From a checkpoint of a small mixture-of-experts model trained on Wikipedia.
Size: 11 layers, width 256, vocabulary 8192, 42.7M parameters.
Experts: 64 experts in each of 11 layers, 96 tanh GELU neurons an expert, 4 picks a token, a sigmoid router, a shared expert of 128 neurons.
Training: a variant of SOAP for the experts, 308M tokens, 4886 steps.
Below are experts of layer 4 (counted from 0) of a mixture-of-experts language model. Rows are named router (the router's row for the expert), up (a neuron's input weights, with its number) and show model dimensions 0-255. Each number is 128 + 32 x the weight over its row's rms, rounded and kept within 0 to 255. Numbers have three digits each.
Before each expert's rows: "comes after" lists some tokens at least twice as common just before its tokens as in all text. This comes from a sample of Wikipedia text that the model never trained on. Tokens count by the router's weight.

# expert 54
comes after: "-", "\n", "|", ":", "\n\n", " ("
router:148114138093121139096067113094145146109142129159133121150152062179160137119116132091112195126165041144096149084108109132123068145128179121133135150175154187133112087222143088097110147142120100125141133071151121146128109079135123083113114113127126145173118118128123096139109088154112065082122142111142150127157136152139124064199112098080069123155096173133202156054073143148099061106145088069109106168135145144100195153131150117093100111120100136167074107136121066105115124182148138168103108142146176229186106123171161157104124166072094043181137123130125122119183177185146130111081127122089083119160120193198128132124091147171125120046119148147079124126120103124151124137140094115084114116144112154119120057155151125159108138124155119132115142153117145128131109139108133
up0:173154154185119172181115081139129154113176123144162061177172114180157095123131129126152159138083149065155109111109146117104067131184117106109074136167146142162079090145157000048148118138129107164112110064111125155092128149190099109117133100106118102113121134152115107153080130163126104132074119163145126096164146103197150058157107173099072106155063150118121121083131161166098095114097125091108124178096153108073110119148124064148122144140141167141125156185133159103149144155067157124093108128145086169131172146153162156115154116158063114195122113173115146120154146132123129163129126117118103146145097145108169113156154175153126168124111093122106126090076084120149135165126188113121136110103126120135129058133165122129140100185142236126113146143137091093142129119124079
up1:080102143144170206120105222140150152123075150116140110117125097124153130102119071184161084199143110061173102163131138119156168093129174099168148156145103153058083124122109152094140081163153115152067127137113151148121142063158113193136123113134193073089092157133150146111114085143151168131116157120188104123137052139127152093048125113124162167122168136148121158155052114082116159123180132092163116098104112145122127133125103127126155104152143120095053122119114116178153181051091139072168171108112130101167129154086117083108099178152141116126152161106158081117162193117162110072121109130207088122124105158167129086099138104149073112150164152164201159150137159146099081126152115142155124079144089143150162131160102136187112168139100151165105148134137141152122143131141137
up2:084079130123158127128206143132166171144081146102131113131132125147199118139071109140118126151151126134053124138083126078137161112087097096120184161153157218151098142154096120191138110168177156255130166162161149124111139158164133113147115101129126109161102137117146159116093129139096134117126155084085098116141151163152123110106138128140171079134116181122149164131078107173116121117181153125134117142125156169025130143131178166076049076130154099096132129124032063104095160037145135091152199115110155092156129175138117101075069110145100109138117155106144090096125159098172085138146137105115089085138126170176139137135114118174121108113115140115190146133137179155130118167118093168116148121158099128108132156125099165138122154073127165191098136144165153106112158114124119
up3:134081162105133180079149095129154146174139127126145159107107141106151145089099114155105127172149103125136146173110097199219152145169103096129141109123125138063122127071108100131112139142127175082138103145151125165129120133128133138183101120146124129156122131112114110119139087107162160205176112109151090124098122148167127073143121151117145121162136149001095126129032114127029141047157133145154135175122117131117161094115148091132086113128186141180142146128117101106138110148113076115213126054155136083168113086116133170082139203162132136147094111117139106179102175125162153180145177098146144065199141157137115106087131149151147151105132124135143131173109144097138113089058104052107114085163142137135146105122088081149105110121175080147117126209112130160170120134127153
up4:107154131081129183151122118117121149089083113105144200084146096159144115118144134137132131100127130205131143162141181119154124087101119106151154127175111215131099133143123113098168076127126193127116103138147118110098153179155131134168166094110124106135126166137165167138107129103107104106142168112154145053098127138156147099098090140114095114163120128127134172148167158124141155097225085139148134121117138082158124150092108116168153121172155136054095032166057140129130172166153103111188117076124145127109081140192115144109121109060136095092177152178142124186119124090094088137113160164117084113149106126043165085162112206120056101149127111106124153116085138095083102113151127149137143080169127150106159040130148163177113086180178074138081114164168184117135143141133124
up5:139117140147135182144110104138158150105119083054144105179142095196143105151106147105096144132124128132175138175112140153081109128131163118139110107117127096135156086117097126090126111115135122104135064075135146092127129129129130047129119121108152074114111135122115084101021093171033108114112159161017128084167162163152130122175117104072095110121114117145131159049175150165099091096146119075149125110133147145127147135181116128128120110103109104137123054113195096087136119101082097135110151115129116134150158135176148142137134193095072088192168152186135155129132211192113104134145069142124136101114111164109136135119146129118162167162139065147127124149175099130147127141149173122125119088130130123121127076170140152135134133198039091116107141109162158100024095135105160
up6:107116172134169165103154161152104126127080115094189094209173101105142098147066091116157088056112163123151093186068149112184098109166130128174098159160067127146142154160103106090144107135142192127112126106173170122088135089184077127075085104075159052115125133138153191104134106139162145136162136093134124136123097117184163186123086103094107154142134184142079162089186117118162118142141142193173091109095185152126121099116125158100118094123166099125094142094119156164107147128137085101191088077129135107167114154131111092128070124105132105199101127152151105110118096121118107160132051155092156101118109147138153118103143150149129108083183084100174128159186169152115089135122142156121108102131123157148133099089084091139153142090075214145137166154137149167173162092131167
up7:129090117170154104146111160108176142107119175082127170167076107186140147130107101179151082130160136144187102165119097160130059093047074119164100218103143156119097146121098158093146171151149127130100114143123152135077143089124101155160054095115172089164135159150122144136136074091130137136120179101133083117124172088182178222152137118114106127178174146139106154137136108110135131143157061094138118112097124135110139138135177147110182161144094116084137074092144137101123152045109117063121131105109101064102139165103142119102120201119187110158164154114156122073131149124113120126120113111109115144138104133117138144131103141132072168207134146177153157109112143099113100152164140173104089089141109159129139090118126159130195101088005163135118161127109130065108119081160129
up8:154133098113127080055103109116139142105156125151109062147179144127164160122177204119130146172142128139088135059162130100147164132094092148129134179165135143076122108178121075096120052162156100138135074165149118150140144153135123154149105139163089118118100129115118144094170084110225099126121143159128121169123122115153123141170162116082136147219147123095111140135045071173081076171135054096115134157125090151095201138051112124089117129149150136137139120134073096142129146095121120082132150114143122067048157158105129142106148114160103138080159086106133097095158162116115119130125130162108110198190136168148143117153213169151102153070102172139140130104043114102150125140108067183086112135122139120059157096141117138163151151160098163145110147147082108134097140129130137
up9:108127166136134133131121170120115132115142131132161122137105079147146078085075139122147111113072054119112071144074147077104152112126081119132126177188098091196118172133110108148166049114150134141109084104133164169094149110217115163095040130086142100064136154104150094127079139143100145097118151135103071103146130106174182163067114103146117088137155155065092131115130148175158122099123140119115101153080129120051121101133086111094118079164074079068108058246116118109074129121119163144124150121086133147129067185119130100104144150130127112152158159102133111077089095211153086088191106126106112116102129094139140117108160195137097140073174079129178136114112163145075124160127125143150118109153136120107121103136081147143120136132095155174105142128142168128141119116145110
up10:108021123117123106134069105142152144139100138085168102111147120112140145121037104156131116036121140187153115169161089119090138141164176124119152119118096159138163152174085098143114134120195204140123167115119149115103119112106129109119157150127125112147134122120120163158127192142196105146109118084103130114137112137179119147093122116116100114120167149082135159100076195089110139026136133117170136052138149149087160139129200137058098103118144092104148145082163139146120098155122144138157130123150165108093127156151130136130099099167038153183119111113128121152081072165150125124188122128140126041064124126133141061100100127142107087155115056059154120185128136144125113119112128164104162121094136146188103134112069197114136135103151059138120174125151172117164119155110142
up11:130136173107165135156172152109124155112113180145150120138170102114120143085179104163147147086139114059192088113133178118144116096096140126171132151169113080098087148174109137145139139151158181151105139152140119171106150130148077182071081124124087107189121175145157130098165155140135148198153128161131124107099166101152143103082180151112196065161174120098154143121083067124088120162080079196161072136084166129166132145087174117079199107154128085059081069108086102170172176113102185101176084122126128127090086104128117097121093136123101116134130144048168101095204130133120136127132071122146121109138101166160162073114176152130091081143169133106149140139072142169106106138161121109091086119122110180147124101113125136124133111163172149157139148129134134159212157096126126
up12:149028167178144100100107151084161126119125125102136135151086143065178151114133116147156157157121126159165108097100112051089107131149135118112104103139121213140109164088120183022119156110145255098110193150103137143106138044127107150150167126098132125129082140129124126144117122137171095166129147116150107152107199098122123175147150179158198105128172177081104149107110132121143061130120097119112110095102094138121093119142066136117141137128035106135135136149116128168139131159103152147111082140145113069124107170093127175150111131110155135113116117125140130048117139138157133099116107043133152075136098084161126111089180097164121128100124030052118123163112149106111128145116132065139127138142132146146152125111086129161118123130073170130125162138123131136194121129120128
up13:130167123146125087139070129085128122098131144094134139167086100157145126114120116166147052113097154136157136182089129122147124100208101098172154128108150044118128162164083152187137095144119070130113125147171136106075146126164099086153128102092158080178091145147173084109086095144071091120088143120155112136134116104140138156192080144146191069118161204081150158100086116148122113095173186120193094124104164155104118092149178125160110118144086094043108087138127125119124108171140148148195078117099199089124085131105141134114089115134127089146148151102138096153090134144183107130167091061171107117126136123104149062086158134146188167100148176101145162146147154208064102151127143137121121103156093120154140106110110099138160118145116172149114140200150167121179112084141104
up14:132086156171128066171145113103117130153153167117159155184091126063144124123116122167167149064089073143165099125123128107060119110083110173054089143185156227179123188199131125056144124138141141069135182109092139118116118096117122135141153145125150123141119138102098162093163119117127101080126128197118167157170073132086143099133159091117158111157143107108234100087118191071111136111141085150114128150102118130112140135100177111147110151165173153117134153213156060079142129141196145166127110114134111066115119147163151119167139099157109171107148133105116107100195135144079123113138060135111137159137084079169105120100079135159128115109129141066073140122128128119127116134130097120112150151142060145145095163144097133161142166097067137155107119137141164073181135102118100
up15:128074121140142040131116118103159164118120109133115103145145121172155126119126067095128107193161149131164126103062110089106090125113132132149101134100124217190101124134125086101113136102104055135146156089111111089177118100109137085142161148108145117068156116125135139092102135061156099127140156156133125116169145139056126108127081118057087110131154158098171158086156210138155193157117100143117126096121131145084127160136171200104077125109120113134115099128064069109073083077159135154103141111168093182188149143111160080082123095079146108120151142091129134134115144150161137042145169094159082131114125177124130188119213101125162127125134148146121116075103108149169119124146093108129113141125135112123132147177148079145131157134003133161096094164197123140090139138110131
up16:102113156108153153156119126089152156107078123125149249099108129152113089097138162128134086113139131114179120132079179164135195126113155124110123126135123107137164166183091114118175063112141141144108128138122141166100133151136082116097129122097153100122125146154131126116157152128089137134144142140134113126089059134114176151076100080125184108103161141055072155127066162142103165116164161162168117111091216140110085092176126129096107113173119103071108099109120116147067139137134113183180103097093112065110090128141124088112069008153164088059148126101153098100098084107169103056155073139190122121093107156152142116117152192163086173059130121110141151172139135156106078130105135093135102122132110200154137157083131119143106102122149126136102134136178147189138146139155152
up17:110116085090122142127118169129154127113132068206092061135186137115131137128118134097126160163180084084167141090123119088153149127089145157144154144152165148117106115129164129135102133157099099144135165134166119142132138059117120090189114092140122142118125126099131153134162042103114145173085137164098145132139148155125115116121100092154137147122089158191091148096136101086138138092123147098150120125125132108105170069131175124107100119124103130211063185062131071101145135084141123122138151172138229199193143111094109109160143152149096104181122126056128119091191197176162126098126151135071084144174126188191137135127097189115137138015130146160094146100187117123115117121160082121087104128128077135135151127148180052167129149088147084119106150148124093138119148125110126
up18:115158109074124132080132126107094128143120197174107162131138103143148144137106144139114137179155113126052126145099108180133172116072153134128165127160192112172122104099160148157120136166089078125125106122172121114155144117149132132140098151132117108100120123136128127106098097208102093185113138123158145133143085158100098081190078091189131144165136101171173129136081085163203079187176101096111094110136104152159178118134143130084106118116088142157056109141124061089120107176176159114156132128137175199154082108091119098090140179112109072180097106078144121088162153182143136167010066125107127155110114215150113071092146076138138160029142130144118121100159160155132120134148094154134158115147129135085102089161146089127120152124162140139105154136149160118128128165139175
up19:082127129136160110183109180090159150108106156122144124203095117136177118114119089102156090117138110163104138175177126150185154094104152108161139150216089083138035161111099116116123114190160127182061095130160172139121147073135097125172089095105155089160106143194148156095105100148137149139084165118096095117149105159158155130082114051108084120111097145078123155148144057144143140141183119094162079161075165145112102150128105141149130102148139142164086104142060077058096162133037157104124157118097116118177122142183146124050110090118194082137122144138132090134207101105158077106100134089149114086131078133129122077107171151143105117126149118153163158117154150148134081145120148138149143102136071137122146079143087090133150132110123154159090125146131170134116121117158192
up20:112154152096144114185123177116111125066121136125145047118123137143105114152123130097131142075183173085110146130132170092111116132200100097143181123160154100066108160095184191128129125164131112123116142130123132138102138056136121120154140105092081149142095141096146111143131102204157079116129129160141111126094137073130129132097098089146025106124110120136087152083165178159117175108089050083134104121119143095126173162111130125130115133129128105092183186119143079153095116166067073134185085161133123047158167127127096178180129138110204097178158125255140098133205131128118132053114109055140149126131135136062139125127147153146130189148141118171077151113145104148147133098156121069077135127138148133099138118142141138116137129150141080117123099118103108111108123142137102
up21:101138154173145119156160107188141137115106121125129125154117121142106078125168108122129077161143090062138146174096117074171130108166114097087136157116111182091136174170130199094114152153115215159136119197115123154119130069120111135065110118127108189046125149155153123146106171094189157164085137035167135123068118154138160116147135112082097140149110129050109171064173124103133130120120150151166147076095162104150153129148059123067133114132127143147128141077130144149150170146162148131166147164100132142116120116100134146086119134138145095140144087161133107129082123119133124121106079116025148123169150090211114095128062100183159153134112100093078143114172138139100113112144126116172109142089124132097133100107158031132085149072079129129141146172081134072103143076140125
up22:139151139107136128112125096094189131103102157184169169077086168164149148113118163099129098086143121102111152147120106130069109139105173141068119146176103099115135131126115113160137158158117154132144063076136147180116127115128093106081128130130128165123134118167111111139083069213120137127114110200223158170154152158154127088154095134099166134124146185105191140088140160080142123164167153182129071062147171114208100141207094104099148100124128111160133133120170182096154087145114161123157084111150125162144116132168152114127100130169185113125121134174121101148087119074153134148141122085079100047168108167118116155122153170141157113020130134172102135123136133128144104120116102073103082117121102146194124129177092137112109147125111221143116167168137177103148122142133198
up23:119045124072117194151084155170152136137129163083119126114149117119134090110123119118102143146165106166105170097181153082159077131070102120151162132174155121160101128075128070128141126137174111098137224154131126141124133088138133071171060160175111156149086127120165128134192075155103067106128164111079117107072154141154136134050144088152094146126112140164094173139111084198135085137147126060090133081131097114118162144148119108093134122134100124159129137127207070160163135088141147118128164148134152076127129123146129107162152106063154070110165125080108137140064167134154109091080074135092121127210142126114120145111094183114088140064122088191132115138121101081113135099161070196110092122120107115082163173092139159144098131150133106129106089123097136122068170139145116
up24:129134092144130162145124120140192134139128203114125095115113134120131135142097100138112119188087091106103126122083091160167099157136093146142143098107175155134130115125119174192135102141167146096128144178136154169131123051102152068189127146143145101109135126137116119136070189167112057050154108085054108126137131144158129190055151074104079109161140106097071175144077128132086160121176102024096148051158119138101168117180045123101161119134140122150139130161101133155112125116067117167129158090136177120121128119120133171085150088087093122163167147115115100106146156183117121128144137135163169090235118116172124157093068124153192131092137119130175140145122110137120118097117093086111133105122170132197187101141079109167165114085154165149131163130117127109133111158124141